Experts of a small language model.
Experts: 16 experts in each of 11 layers, 464 quick GELU neurons an expert.
Training: a variant of SOAP for the experts, 538M tokens.
Below are experts of layer 4 (counted from 0) of a mixture-of-experts language model. Rows are named router (the router's row for the expert), down (a neuron's output weights, with its number) and show model dimensions 256-383. Each number is 128 + 32 x the weight over its row's rms, rounded and kept within 0 to 255.
Before each expert's rows: a language model's description of what the expert responds to. This comes from a sample of Wikipedia text that the model never trained on.

# expert 13
It responds to: Digits in scores and dates
router [124 105 115 138 139 123 144 105 175 207 112 110 164 122  90  74 158 131 132 105  82 125  91 124 150 110 154  81 150 126 183 198 145  87 147 122  98  40 137 166  69 159 117  91 145  96 142 143 124  92 154 164 144 149 154 134 118  89 128 166 131 157 133 189 141 144 114 139 158  74 112  79 113 190 131 136 147 109 101 162 152 150  89 142 124  80 148 150  94 125 186 112 112 125  72 141 122 136 129 156 135 135 147 153  47 146 145  72 139  80 134 142 124 100  74 135 207 156 207 118 107 103 153 169 138 133 132 136]
down0 [180 125 162 151 172 115 179 173 131 117 101 151 160 136 229 107 108 168 118 107 129 139 156  63 159 100 137 129 111 124 128 176 138 140 121 138 143 127 157 157 128 118 146 107 127 138  59 146 192  97 128  75 136 142 156 131 128 106 158  91 119 110 123 136 111  62 140 175 118 191 137 138 158 100 174  71 136 181 149 102  78  94 135 146  76 159 132 114 177 174 125 162 156 141 176  99 101 117 162 152 145 130 121 181  94  85  87 152 165 108 164 129  27 118 143  89  74 198 121 145 121 142  68 109 130 134 123 129]
down1 [139  79  88 163 142 173  63 186 165 164 158 132 110 116  70 131 104 198 142 114 103 134 119 105 136 132 132 136 130 100 154 154  91 158 174  83 163  91  96 112 125 149  53  92 134 131 129 138 123 114 165 167 146  89 132 148  83 104 151 122 165 133 107 146 115 154 182 111 164 130 141 149 108 132 118 151 131 104 118 156 146 161 100 167 125 138 146 148 119 159 176 151 172 166 156 103 170 197 170 107 185 198  93 123  84 172 159  77 140 163 150 184  78 130  94 145 167 135 148 168 169 168  74 197 143 107 110 145]
down2 [116  90 116 100 157 208 142 129 142 142 145 140 136 136 133 114 128 117 119 131  99  94 137 129 182 127 174 103  94 150 120  87 152 134 117 132 143 144 131  94  89 148 157  84 161 124 105 112 145  87 128 137 164  88 172  83 189 153 127  94 110 153 102 168 101 143 111 153 135  84  79 129 146 147 163  88 138 129 108  91 138 110  72  99 129 122 130 181 104 144 148 115 103 116 166 189  76 154 130  65 122 135 128 180  72 179 126 129 166 237 159 107 126 137 157 179 140 126 139  69  94 157  86 121 175 173  87 166]
down3 [156 119 111 115 165 121 171 121 141 161 104 186 134 139 119 124 104 142 138 119 120 150 111 138 105 122 138 142 160 142 144 144 131 174 114 155 102 131 177 146 105 148 106 127 105 134 109 134 138 105 138 125 155 128 188 119 151 160 111 114 197 135 113 140 146 159 138 174 185 108 119 115 122 128 117 102 109 154 135 137 159  94  84 199  85 164  90 101 141 112 171  82  68  89 119 149 119 122 109 131 110 150  82 130 100 139 172  81 168 120  98  46 112 120 160  82 143 156 105 138 100 119 101  67 174  79 138 151]
down4 [107 150 102 131 142  73 117 130 139 115 126 115 102 192 126 103  91 130 147 139  87 121  96 120  97 126 104 127 141 100  74 146 138 122 128 137 180 105 111 132 179 134  95  92 145 147 160 131 141 102  98 154 170 139 164 108 133 112 107  76 162 137 111 123 154 156 141 107 151 122  86 177 148 107  85 152 150 166 155 111 145  65 162 142 140 151 147 102 130 158  76 104 107 143 119 175 128 121  86 149 128 115 133 143 109  75 154 126 139 122  97 146 170 102 135 126 160 119  32 129  84 107 107 109 137 102 149 116]
down5 [119 128  92 121  90  58 113 121 144  56 150 107  75 145 173 155 134 156 122 134 112 106 113 151  73  98 141 159 141 129  51  42 146 183 107 180 120 154 129 125 143  99 188 121 109 125  69 144 141 159 120 115 159 120 100  66  83 112 143 127 105 202  69 144 115 121 129 172 113 165 100 138 122  99 113 151 125 107 131 121  98 155 151 165 105 107  53 114 168 120  64 144  77 178 177 131 131  99 141 124  71 147 155 141 150 139 105 219 111 108 121 165 142 129 154 141 140 125  65 106 218 158 181  81 166 137 152 133]
down6 [168  73  99 150 109  83 167 116 155 157 124 138  44 130 132  54 140  53 206 154 135 120 187  85 129 101 144 161 129 181 115 113 123 148 115  96 100 143 104  76 158 123 131 166 192 155 153 119 123 118 136 137 111 108 163  96 151 153 131 156 101 205 127 130 150 141  90 177 131  95  92 161 140 157 160 137 150 136 113 114 112  69 121  98  89 172  85  36 152  97 143 124 152 150 127 112 110  90 123  71 160  92 151 137 124  62 121 130 138 164 106  70 164 151 111 162 150 120  94 136 182 178 142 125 134 151 120 107]
down7 [120  59 121 121 159 125 154 158 120 158 179  86 139 112 111 129 136 150 105  90 114 125  89 114 129 127 183  93 118  76 150 141 196 129 150  96 107  98 150  82 142 128 164 125 129  93 161 122 169 191 171 126  87 113 170 119  93 121 119 117  55 119 180 153 155 115 161 142 205 136  94 119 163 123 124 122 118 133 147 103 114 146  89 180 128  82 118  96 117 159 170 129  83 126 117 149  96 125 123 175 132 137 156 167 105  95 128 118 172 153 149 153 125 121 116 159 121 203 170 146 125 101 121 128 102 152  63 122]
down8 [137 126 142 123 119 139 119 127 105 153 156 158 134 104 112  95 188 129  76 177 113  88 153 129 144 136 173 141 124 126 133 150 110 141 178  69 104 125 168 142 142 118 122 166 149 115  86 104 157 176  76 128  71 134 153 167 149 170  97 139  80  86 171 102 140 131 215 141 122 144 154 104 165 208 138 167 118  98  98  83 136  78  98 123  91 137  88 132 178 107  82  84 160 173 140 139 158 108  59 100  87 168 113 163 110 121  91  93 130 175 165  87 109 176 151 108 126 110 134 157 105 105 130 109 192 120 115 147]
down9 [114 116 172 131  90 106 145  72 154 108 132 125 151 124 128 144 115 115  81 159 115 190 166 150 159  48 101 121 115 160 150 147 164 168 119 144  77 129 110 153 144  90  91 162 121 129 166 170 156 141 176 144 114 117 176 197 172 155  52 106 152  89 158 135 145 125 144 141  61 126  77  80  74 131 131 131 134  96  97 151 122 140  76  63 138 191 149 145  89 148  74 136 103  77 155 104 146 155 119 137 119 157 162  84 113 175  98 156 126 118 133 116  94 121 152 108 146  95 176 167 115 135  68 118 144 150 124 106]
down10 [110 153 110 148 164 198 154 156 115 175 141  92 187 122  87  72 129 115 128 140 133 134 129 108 206 150  96  61  95 116 173 153  81  73 127 144 152 128 145 159  96 134 121 154 130 169 122 180 170 129 210 144 146 126 122 111  75 117 189 145 129  97 131 143 177 125 118 102 152  95 141 128 160 143 174 143 142 114 151 132 116 116  72 148 148 109 147 104  76 123 182 132 119 146 124 128 121 124 199  80  88 141  86 166  91 174  64 102 178 179 183 163 169 115 110 146 141 151 152 146  84  69  98 151  95 127 134 123]
down11 [121  85 154 123  91 114 175 119 132 167 147 136 177 163 100 151 153 160 114 137 120 134 128 141 229 135 170 128 124 145 142  86 148 131 138 103 164  84 100 105  98 158  99 128 154 117  81 121 126 199 172 125 106 103 197 185  91 119 156 128 114 144 138 187 119 163 148 124 159 127 155 113  77 123 159 119 141 153 126 107 155  63 131  80  88 114 168  95  85 156 167 177 145 131  46 143 146 185 108 102 172 161 104 147 139 140 122 153  91 145 115 140  95 124 164  92 120 119 209 113 127  70  90 138 166 139 107 114]
down12 [ 86 146 139 124 166 128 117 197 138 141 141 107 136 157 166 102 133 140 140 153 138 131 194 174  90 112  92 126  91 120 128 116 186  92 134 121 166  94 114 117 130 138  91  83  79 143 127 121 121  98 105 127 129 119 154 132 177 125 152 110 146 139 133  93  88 120  92 146  63 180 121  93 130 145 113 121 111 142 121 163  52  57  48 150 148 134 164 182 121 119 123 218 156  99 131 106 108 107 109  67 146 142  97 113  99 124 146 145 138 111 164 141 101 149 127 107 148 120 152 162 123  62 120  78  67  97 162 156]
down13 [125 199 119 140 115 162 124  76  97  78 114  89 163 143  87  96 125 107 118 125 156 132 166 184 115 123  94 123 145 165 156 148 102  81 106 122 189 140 145 134 145 104 128 135 151 120 136 121 130 138  66 142 130  98 108  73 140 103  70 119  83 140 168  98 137 108  86 140 133  92 113 167 182 164 171 147 155 161  75  49 163 125 102  88 164 132  74 122 169 108 142 135 110 135 190 139 105  66  73 112 121 108 125 119 172 109 100  94 160 225 152 178  98 101 117 154 155  90  88 172 140 188 140 103 145 183  95 138]
down14 [145 144  64 151 104 136 130 124 116 131 119 120 132 136 150 104  69 120 115 167  78 106 107 149 172 103 144 111  93  97 124 119 133  75 150 141 105 149  87 105 114 138 150 133 129 154 195 161 147 123 145  98 120 122 144 102 155 175 149 179 120  78 153  89 157 127 152 140 154 121 159 136 124 163 113 179 151 109  41 109  70 113 180  78 103 115 152 119  92 131 181 154 152 127 123 117  92 171 106 134 153 125 111 168 133 139 127  56 100 164 148 115 180 118 173  88  85 123  81  81 110 107 158 144 144 181 172 105]
down15 [143 137 106 129 135 110 127 143 122 114 140 148  91 118 116 118 130 139 125 157 116 160 188 154 130 151  69 188 121 101 148 195 108 129 116  90 138 153 191 155 141  90 166 177 144 161 112 139 162 125  95 103 165 107 141 165 178 129 129 155 113 101 133 169  89 114 151 126 119 116 144 127 114 148  91 192 140  72 178  86 196 120 134 120 170  55 179 153 129 157  94 189  93 105 120 131 162 137 140 171 117 156  85  94  89 103 165 105 101  94 151 140 137 131 140 173 133 137 170 105 131 127  96  98 140 136  54 120]
down16 [141  88 153 129 146 135 184 141 144 207 110 132 141  91  90  90 127 128 130 125  90 137  90 114 204 126 148 120 147 146 216 136 105 101 165  71 128  95  90  53 131 162 147 203 109 165  76 133 126 155 175 126  43  48  95 138 140 159 149  98 129 138 137 152 122 123 116 139 160 155 141 126 154 130 134 100 129 138 101 106 183 158  74 110 105 118 174 163 174 156 215 167 106  94 158  95  98 115 186 104 172 117 133 187  64 122  98  77 154 149 142 130  60  95  92 170 132 109 104 122  78  94  99 160 129 139 101 153]
down17 [ 93 106  82 144 134  70 110 180 135 118 141 118 125 117 158  81 115 117 102 137  79 115  77 146 175 143  78 168 136 171 110 114 133 202 101 156 102 138 107 135  70 133 164 102 148  90 104 133  90 153 112 148 160 152 179 125  83 102 131  54 121 187 100  74 113 131 131  87 192  95 159 106 106  86 150 123  87 125 129 131 121  97 204 168 156 112  78  89 132 153 161  86 129 171 118 132 136 106 115 127  86 191 126 176 170  76  92 138 107 121 101 117 158 117 115 125 148 124  87  97 140 115  59 135 132 133 131 153]
down18 [126  79 154 157 148 105  94 149 137 162 154 108 127  89 154 190 124 151 114 116 119 150 144 136 176  98 127 102 120 129 199 132 136  78  95 130 101 146 111  39  84 177 110 155 143 150 120 115 114 133 138  99  79 117 168 140  96 163 129 195  98  57 167 111 114 150  66 151 144 155 124  88 154 160 186 140 157 122 114 150 155 137 134 133 178 130 179 189 112 110 138 146 126  94 175 109 113 191 137 118 144  99 145 185 150 144  96  87 136 162 145 135 118 103 106 162 164 126 167 157 138  83 126 125 131 155 137 174]
down19 [111  71 125 111 144  94  96 148 171 155 172 153 120 154 159 155 158 116 160  97 118 116 114 112 177 136 142 137 148 108 172 175  98 105 108  87 160 187 161 113 105  77 135 129 158 104 163 140 118 144 152  98  57 129 170 125 194 114 118 120 135 181 177 172 130 136  59 119  91 103 103 158 166 207  83 127 190 167  98  94 175 195 147 118 128  65 148 188 162  93  75 104 137 129 104  89 131 135 175  89 122 126 111 105 127 124 114 139 188 153 122 108 108 168 136 101 178 124 197 122 114  85  63 141 100 115 129 112]
down20 [156 129  78 135 170 114 161 133 129  84 110 108  92  95 157 184 130  79 170 128 217 115  74 186 167 148 136  95 104 164 126  95 164 140 147 153 112 141 109 124 109 118 147 151 146 110 178 104 127 180 104 102 136 142 132 152  95 100 101  74 181 133 180 115 125 112  88  91  84 160 115 186 104 136 102 134 102 109 114 143 107 109 189  99  76 174  95 160  97 183 100 107 131  77 125 139  90 126 141 119 194 161 155  71 133 141 142 165 115 141 148 132 129  92 122 157 113 139 113 168 125 141 168 131 120 140  92 124]
down21 [118  74 130  86 169  87 130 174 199 117  95 131 151 120 125  84 174 151 126 154 131 171 133 121 101 108 200 120 144 131 159  90  83  99 188 120 109 145 124  99 144 149  99  99 148  65 138 129  73 119 180 145 104 114 117  53 162 136 140  82 124 169 167 121 185 143 136 156 141 127 103 145 160 103 127 122 122 148 170 173 133 114 127 184 145 144  74 132 144  95 169 113 129 154 120 124 122  97 159 138 150 134 100 164 138 134 125 136 156 155 111 136 179  99 145 113 142 127 157  96 110 134 116 143 189 118 132 131]
down22 [117 157 139 121 121 138 108 112  89 141 104 121 141 170  68  85 111 132 131 155 132 121  71 120 188 145 140  80  97 134 129 131 204 115 116 196 169 143 165 159 140 150 120 128 126 164  89 185 171 111 151 166 209  70 128 103 143 124 153 134  83 158  89 136 179 115 132 174 104 149 109 123  59  99  63  71 126  77 146 103  64  93 129 117 119 144 178 119  86 183 168 132 128 109 128 132 150  44 113 117 141  92 148  72 170 173 115 154 102 141 110 100 139 111 134 154 137 188 130 125 152 171 120 129  76 104 104 136]
down23 [167  94 101 147 110 147  39 123 129 134 160 175 141 168  79 107 116 102 155 149 146  47 129 129 160  97  96 154 114 143 154 122 125 126 101 151 175  95 119  97 117 135 132  34  96 131 105 191 114 123  89 153 173 197 183 131 164 110 180 158 180 118  95 116  89 126 198 122 113 179 157 128 164  90 133 154 115 147 109 140 122 105 200  68 125 136 115  70 119 122 148 165 156 143 115 183 118 161 113 108  49 140 137 150  69 156 103  68  84 101 123 106 191 148 122 111 135 145  61  83 124 172 173  93 137  72 127 108]
down24 [137 134 127 107 132 149  67 150 104 140 129 153 204  94 125  61 124  63 106 133 134 104 162  89 155 121 143 113 174 111 173 102 130  89 152  98 107 163 233  97 130 193 115 163 137 125 173 151 128 101 132 136 139 112 147 154 128 139 179 145 178 110 126  81 168 147 106  83 174 106 139 119 175 114 123 144 138 195 149 150  84  89  90 179 139 142 115 126  55 125 149 126 110 113 106 140 105  47 139 103 107 109 123  90 135  57 129 136 162 185 204 153 125 160 122 163 109 119 129  97  46 107  98 192 131 180 117 126]
down25 [129 139  90  72 123 111 175 110  67 122 189 128  93  52 124 130  86 121 184 166 134 145 160 136  91 110 107 137 110 142 194  84 155 125 130  98 155 105 131 118 153 106 153 161 159 118 148 110  86 112 134 119 172 185  98 173 140 141 135 137 152 114 171 123 137 103 140  99 158 103 166 126 146  92 110 109 160 165 130 113 118 133 148 123 100 154  95 141 131 152 119 155 113 153 149 154 112 124 125  98  69  91 103 125 109 141 151 104 122 181 151  94 188 113 152 166 137 125 131 165  96 124 100 123 100 174 168 157]
down26 [ 80 189 182  92  77 103 115 118 148 126 120 157  74 144 104 172  71  89  75 156 150 188 127 124 149 131  98 123  96 132 102 142 145 140 160 148  92 150  62 134 139 129 136  87 130 116 107 128 123 174 144 106 109  93 108 113  95 105  99 112 107 156  43  86 148 131 156  80 106 107 132 124 134 186 139 132  97 154 123 124 126 118 122 134 197 182 143 131  84 134  55 142 168  97 141  50  77 144  90 156 171 137 150  76 160 158 146  97  86 137 140 101 151 155 127 187 176  92  65  44 137  81 121 114 109 163  95 150]
down27 [ 92 142 110 103 119 163 130 145 162 138 164  79 150  88 127 157 133 144 137 177 117 167  93 169 159 161 146 102 152 204 171 110 102  64 147 189 153 144 106  74 135 114 117 145  82 121 140  93 158  95 118 102 135 116 120 145 192 165 111 140 210 149 114  98 189 136 164 183  84 107 133 200 171 152 157 168 140 100 139  74 153 104 105 129 116 150 216 103 123 144 153 121 129 190 141 113 175  90 110 173 106 101 132 117  81 148 110 124 123 117 165 167 127  87  92 167 170 148 141 152  48 152 138 176 119 126 185 154]
down28 [107  85 151 203 171 146 134 143 183 119 143 126 126 135 160  93  66 159 117 113 128  99 102 203 159 103 111 137 193 129 140  84 132 171  85 100 137  52 119 143 165 153  76 138 123 160 142 147 135 118 131 129  65  76  96 126  92  81 128 140 225 117 127 155 134 164 165 141 129 153 130 145 115 129 159 146 133 116 103 134 124 125 140 203 116 152 113 125 174 126  60 114 101 109 127 146 167  97 167 112 179 155 118 154 132 127 146 106  92 127 177 156 110 123  78 162 164 121 153 111 169 118 102  68 120 149 154 116]
down29 [ 83 130  88 147 113 215  81 104  92 199 165 143 205 129  85 113  91 130 102 106  50 127 131 131 135 103 144  56 131  88 142 144 120 155 120 125 114 140 106  88 117 169 103  69 136 156 102 176 149 133 144 154 146  86  98 185 129  91 161 133 170 118 197  72 147  47 115 176 186 116 118 135 166 139 154 121  88 100 113 157  87  55 124 152 118 134 102 103 120  75 143 129 130 135  88 177 100 133 157 141 102  81 132 156  75 119 140 137 173 143 110 143 153 103 157 129 165 115 158 151 113 144 145 186 118 106  56 106]
down30 [148 150 122 145 134 109 180 157 123 129  92 209  94 130 199 123 117  69 132  72 122 165 132 176  75 157  97 102 119 129  74  87 118 114 121 138 157  86 120 145 160 118  81 113 136 134 125 120  89 184 130 125 176 113 138  24 167 132 106  87 141  88 107 110 182 145 173 151 145 173 106  99 137 138 105 183  83  83 166 220 107 163 107 143 141 163 123 133  95 151 110 135 101 143 146 162  73 129  80 131 143 136 110 164 159 156 165 112  73 170  71 165 167 122 138  65 167 163 124 107 111 138 143  67  96 169  86 133]
down31 [139 137  65 123 134 140  48 222  76 142 146 147 121 135 132 130 141  99 105 126 106 143 108 125  93 109 135 112 149 116  95 166 137 142  79 138 162 161 104 184 129  45 136 102 120  99 120 145 127 100  72 137 125 124 151 137  97 167 127 111  88 157 104  98  97 102 163 118 130 137 149  93 143 130  95  93 123 143 126  90 163 152 160 137 140 169 134 127 151 148 142  34 102 108 119 129  51 137  76 124 134 150 109  70  78 155  75 114 184  99  81 147 115 121  92 155 136 177 136 133 119 144 126  93  68  98 123  73]
down32 [116 126  89 155  89  76 137 121 119 142  78 150 118 156 140  77 128 151 124 148 148  71 117 140 184 111 148 172  32 158 152 147  77 159 130  92 106 165 121 146 145 178 200 151 147 122  85 143  88 105 154 140 141  92 118 146 148 163 131 127 112 141 133 128 125 128 182 160 116 140 152  97 162 137 114  66  94 120 126 130  64  56 127 112 138  98  86 163 143 139 107 155 143 119  93 179  97 166 157 126  66  75 112 118 146 166  86 141  75 103 106  87 136 124 153  94 171 113 137 116 160 112 127 122  70 137  94  73]
down33 [181  86 148 126 153 176 114 136 144 114  79  80 138 174 103  38 199 111 115 158  85 111 151 151 207 139 134 141 115 135 162 151 106 171 137 158 103 102 149 139  98 162  71 127 130 112 151 164 172 150 102  95 101 119 177 120 121  70 116 131 108 115 134 117 116 175 150 146  99 176 100 104 200 150 171 121 118 121 159  88  62  92 113 133  88 123 124 104  84 154 124 137  74  89 129 125 132 133 158 120 177 109 131 120 173 128 108 126 105 102 173 122 163 160 112 130 187 112 105 108 156 141 192 142  94  93 132  76]
down34 [117 105 120 139 149 114 113  96 135  81 105 108 125 102 134 172 147 123 161  85  54 180 139 130 116 148 178 122 125 150  94 134 188 168 123 160 138 126 116  59 144  82 110 108 162 117 180 146 120 154 133 127 126 128 132  94 140  85 131 161 118 143 154 149 113 170 149  43  86 132 144 154 123 125 114  88 203 118  46  98 121 167  85 150 161  83 145  87 143 120 100  63 124 133 138 144 134 117 122  85  77 137 108 132 136  91 170 129 155 170 191 126  76 109 112 183  96 143 142 102 142 138 117  73 135 106 109 130]
down35 [133 130 113  89 172  99 153  75  97 150 103 153 168 145 156 119 152 115 179 126  58 162  93 116 161 134 179 107 144 107 152 151 104  97 124 148 174 137 101 146 174 135  80 182 117 118 171 109 135 130 115 105 119 103 105 132 157 120  95 120 151  81 120 123 100 125 140 138 148 112 158 116  96 113 110 152 170 126 195 111 122  95 114 112 118 167 175 161  89 147 128 180 171 117  85  90 193 152 133 167 110 110 149 129 121 132 132  98 144  76 129 131 148 134  84 140  88 163 154  82  84 105 129 113 117 150 149 132]
down36 [108 130 146 146 172 159 209 133 108 115 119  74  77 122 135  81 120 168 173 125 143 116 116 136 113 148 124 143 196 146 148  95 147 157 180 173 106  95  91 117 104 131  95 161 131 174 172  78 112 141  87 107 139 175 152 121 152 162 132 104 156  86 181 139 117 186 108 159 139 120 154  90 122 123 100 158 182 159  90 127 200 129 129 191 177 125 153 161  90 113 127  87 131  78 117 172 155 106 171 109  95 142 121 127 147 174 157 127 158  75 130 131 149 117 146 142 149 170 140 126  97 110 151 127 136 157 181 108]
down37 [173 118 115 148 102 123 135 116 153 138  74 121 162 108 150 137 140 145 101 111 148 112 143 117  84 143 183 180 192 129 102 158 159 182 114 156 166  90 192 147 145  83 131  96  75 104  75 151  71 153 115 135 117 149  86 136 145 142 147  94 111 176 188 140  90 143 123 102 104 118 136 127 107 140  61 125 161 166  69 144 147 123 121  92 118 133 118  93  73 134 102  35 118 126 166  38 134 129 110  97  83 129 195 182  89 147 150 121 128  98 133  61 109 177 118  54 155 127 137  71 121 171  85  98 140 111 102 139]
down38 [170 152 153  93 142 147 162 160  77 145  81 145 133 180 155 112 125 165  97 142 128  96 146 140 127 116 126 144 103 116 106 115 108 126 137 129 130 166 163 172 174 191 167 140 123  83 130  86 166  42 105 198 118 125 103 111 129 154  98  68 112 156  92 116 100 138 139 193  99 146 125  98 109 120 155  94 112  87 117 157 111 102 108 179 154 141 100 126 133 101 122 143 110 128  82  95 137  87 100 129 135  91 139 109 177 122 138 109 140 139 100 112 148 180 182 128 123 112 116 110 110 122 103  95 115 168 131 133]
down39 [114 122 133 160 114 192  96 132 111 105  74  95 142 177 188 177  83 129 108 117 115 150 170 131  42 172  94 120 121 158  58 181 150 118 112 126 130 127 121 138 198  84 138 121 139 106  83 114  71 125  52 113 151 114  95 145  71 162 141 100 143 156 110 122  97  84 182 139  74 188  66 123 115 123 118 168 154 123 206 113 110  99 155 191 159 152 124 154 112 144  20 131 148 127 145 114 162 133 100 151 190 111 129 122 203 141 136 173  86  84 116 113  95 111 102 155 109 158  77 147 154 202 162  60 139  41 116  93]
down40 [129 147 120 157  88 147 134 193 165 153 119  99 119 114 168 140 168 131 140 107 154 116 144 140 129 110 148 164  72 134 116 144 129 114 150 164 118 119 157 112  92 130 137 118 159 104 152 135 116 178 130  85 109 141 170 130 119  99 162 192 107 157  89 144 172 142 108 137 126 137 181 133 109 119 140 119 125 103 131  83  90 121 135 126 112  75 147 178 141 133 134 127 130  62 103 198 182 154 177  99 112  95  79 142 111 146 190 125 165 137  69 128 141 151 146  92 136 112 161 177 126 183 214  72 118 205 192  73]
down41 [118 149 108 121 124 110  69 139 133 125 105 130  90 179 130 155  92 103 110 113 153  82 152 131  67 149  91 102 110 126  42 102 158 148 100 153 141  91 121 151 169 106 181 115 185 144 157 115 122  97  87 117 103  94 112  78 105 107 170 108 146 136  94 139 125 128 126 120 149 134 128 133  90  97  85 143  97 141 196 150 118 130 176 136 140 148  94  92 140 128 109 164 177 134 147 142 137 143 126 139 147 180 165  45 162 145 198 144 123  85 125 119 121 102 115 131 120 174  48 129 183 139 148 134 160 135 184  73]
down42 [191 174 117 104  64 148 127 100 125 108 168 116 129 138 121  76 137  97  83 138  94  75 141 141 134  94 152  69  89 160 142 210 120 161 110 144 122 126 126 119 136 111 158 155 155 132 141  80  72  95 135  76 169 110  74 155 116 148  73 135  80 196 169  88 104 148 182 196 120 119 145 137 142 177 137 155 118 129 126 164 123  78 137 205 133 142 156 152 161  95  59 151  66  82 185 141 127 118 106  86 103 124 103 137 116  96 136 196 159 171 128 116 107 123  68 117 128 113 167 142  33 152 118 114 133 124 129 102]
down43 [ 94 164 140  94 126 131 164  95 158 159 212 146  78 114  95 122 111  93 100 153 167 132 107 130 131 150 134 156 105 156 147 142 151 124  75 145 107 110 122 100 132 176 105  93 146  85  88 169  64 108 144  81 140 113 123  94  60 101 121 114 136 149 174 175 108 163 110 105 141 111 113  67 142 197 111 118 108  84 122 160  94  90 118 115  79 171 136 147 132 140 100  99  88 137  91 151 188 130 165 119 154  95 102 140 127 171 150 155 151 142 115 161  77 131 111 130 135 194 143 161  69  82 122 159  38 156 120 163]
down44 [ 60  83 137 137 139 122 181 170 124 116 130 125 162  65 138 152 136 112 113 134 125 150 124 111 117  95  70  88 200 106 129 103 134 144 178 115  66 170 107 171 137 149 138 111 158 158 226 150 145  83 146 147 174 119 152  97 133 140 108  55 120  93 129 163 157 151 159 108 196 168  84  74 208 146 139 107 131 102 158 113 131 114  78 149 136 134 111 116  78 131 138 129 112 127 198 115 180 140 124 135 160 131  93 141 138  94 131 138 148 116 134 117  97 154 145 109 126 171 193 159 134 126 113 166  50 113 111 120]
down45 [118 127 198 160 130 166 150 132 137 167 147 121 107 150 147 183 137 136  90 160 136 137 156  82 177 152 140 115 116 162 142 167 105  81 146 114 215 133  53  96 155 157 113 167 163  85 155 127 186 140 133 101 137 145 165 176 119 131 111 159  95 139 150 111 198 115 151 152 158 116  88 113 155 156 145 160 112  96 131 118  94  95 155 135 145  46  89 110 108 171 146 112 136 187 122 164 155 173 137 176 154 108 133 163 158 160 106  95 149 168 172 136 167 159 147 168 138 127 168 117 126  81  70 185 136 142 117 131]
down46 [102 130 201 126 135 139  96 112 174 150 139 190 125 173 136 123 113 118 128  86 151  78  98 137 162  98 117 145 154 172 130 111 155 107 148  83  81 127 139 152 124 144 152 125 183 122  89 141 141 113 117 118 122 104 106 167  95 132 150 144  86 104 154 109 110 174 122  92  94 114 189 120 135 103 127 179 134 174 108 132 133 105 153  97 155 117 124 129 119 139 140 131  94 187  63  95 172 153 112 189 130 117 172 111 186 122 130 154 160 125 165 154 131 149 137 141 137 106  96 137 127  99 176  98 120 154  61  98]
down47 [119 137 111 172 102 123 101 147 127 121 137 127 134 140 150 172 152 129  94 111 184 202  68 148 199  67 138 115  51 171 154 108 121 230 118 107 112  76 145 144 118 144 102 100 160 130 192  75 146 131  93 144 163 111  95  94 114 113 121 100 119 123 155 105 160 132 120 193 136 112 125 174  90 145 122  76 128  83 103 135 124  91 101 152 102 122 132 142  86 111  75 118 105 182 145 162 137  85 141  72  95 131  72  92 124 146 110 176 105 155 177 153 167 175 135 161 156 128 132 147 108 183 135 151 154 153 138 145]
down48 [183 117 172  71  93 119 143  86 180 129 188 166  93 102 116 136 112 100 128 127 150 140 177  76 133  89 135 136 109 119  82 151 126  87 147  81 127 129 122 153 130  84 123 135 102 124 113 112 180 125 159 121 141 115 130 109 130 191 140 164 131 168  67 100 149 162 100  93 125 145 132 124 173 106 111 124 110 123  90 131 143 138 153 168 197 112 123 123 172 133 131 170 115 111 195 148 148 104 113 124 138  72  64  99 105  89 105 138  83 120  92  99 144 128 212 125  81 128 141  90 167 121 137 151  99 121 106 170]
down49 [108 125 120 129 151  89 101  92 143  97 168 177 130 162 152  79 131 124 130 116 151  93  69 182 113 154 154 172 126 121  65 128 167 124  86  96  89 125 136  92  98  81 102  86 130 144  76 193 198 147 110 141 141 127 181 138 172 134 132 116 100 140 115 136 186 171  97 122 147 114  85 134 164 106 125  80  84 139 168 168 112  82 135 117 110 131  91  99 133 113  81 169 131 152 178 177 198  96  87 146 135 107 143 127 175  75 176 159  94  70 164 137  94  71  90 135 122  96 143 135 184 133 103 152 130 110 165 106]
down50 [ 95 164 158  70 128 123  96 125 117 114 102 115 104  89 132 131 116 114 108 122 104 102 143 117 125 121 103 153 123 150 160 118 108  97 104 138 172 151 140 158 170  96 134  88 120  84 118 124 177  95 147 127  84 111 101 114 117 108 115 108  89  62 141 175  83  95 168 142 142 173  70 151 101  70 141 161 118 129 130 131 153 120 128  86 163 159 148 104  75  43 114  74 143  84 120 115 206 137 139 133 146 111 119 147 105 146 105 176 116 140 167 122 113 109  77 151 151 133  92 125 130 123 158 116 151 175 107 102]
down51 [123 136 191 126 152 115 161 152  77 184 107 128 117 115 101 119 158 127 119 152 125 126  99 116 223 101 127  89 144 146 164 134  93  62 133  66 107 123 142 130  68 176 111 134 128  72 144 126 175 133 171  94 116  87 116 156 125 136 136 125 128  93 154 117 165 119  97 128 157 139 168 170 119 192 146  87 147 101 128 165 115 100  71 128  95  98 111 158  67 104 128 115 142 108 107 142  71 145 192 103 128 127 134 154 106 147 100  95 166 162 135  95 106 134 127  95 166 124 178 121 129 110  76 141 139 141  93 160]
down52 [128 127 120 162 165 155 169 138 159 116 162  77 114 112 104  79 135  92 103 153  88 124 150 124 175  79 106 134 137 139 197 107  98  99 120 149  98 154 125  69 173 196 109 144  77  78 142 140 112 116 202 105 157 195 214 144 108  91 146 111 172  87 152 111 137 117  86 116 182 132 112 108 134 145 187  95 152  68 128 131 110 157  65  81  74 121 145 122 117 167 169 116  79 107 100 130 102 128 122  76 134  90 128 151 175 132  82 114  95 182 148 120 147 113 133 152 126 135 167 114  70  90 128 124 122 126 134 152]
down53 [178 158 159 151 130 110 151 194 170  77 174  96 111 113  95 112 184 138 131 127 160 143 124 140 165 136 122 159  76 133 132 153 107  59 164  97 141 100  95 160 137 150  98 160 141 115 108 127 151 116 145 152 101 148 114 121  76 151 143 209  51 140 170 154 145 147 214 143 103 136  88 182 131 171 116 124 101 110 114 141 105 117  98  59 180 127 144 112  80 131 118 111 140 176 111 152 108 116 156 159 112  78 104 160 126 117 117 161 138 147 132 110  43  78 147 152 126  96 116 134  93 138  93 181 150 166 105 125]
down54 [131 102 126 166 126 153 113 157 138 163 163  60 118 148 162 129 141 133  87 140 122 117 102  85 136  76 151  98 132 130 178 141  85 162 149 103  96 128  89 103 134 150 153 128 115 137 126 168 197 153 137 137 111  90  93 137 227 128 173 114 151  63 138  95 107 100 127 124 167 129 113 180 126  81 153 155 111 133 124 162  89 144  89 104 133 119 142 115 169 108 160  79  88 101  75  69 146 160 177  95  98  81 126 151  95 113 123 135 207  68 159 104 119 123 113 201 102 112 195 147 136 120 159 166 167 128 114 103]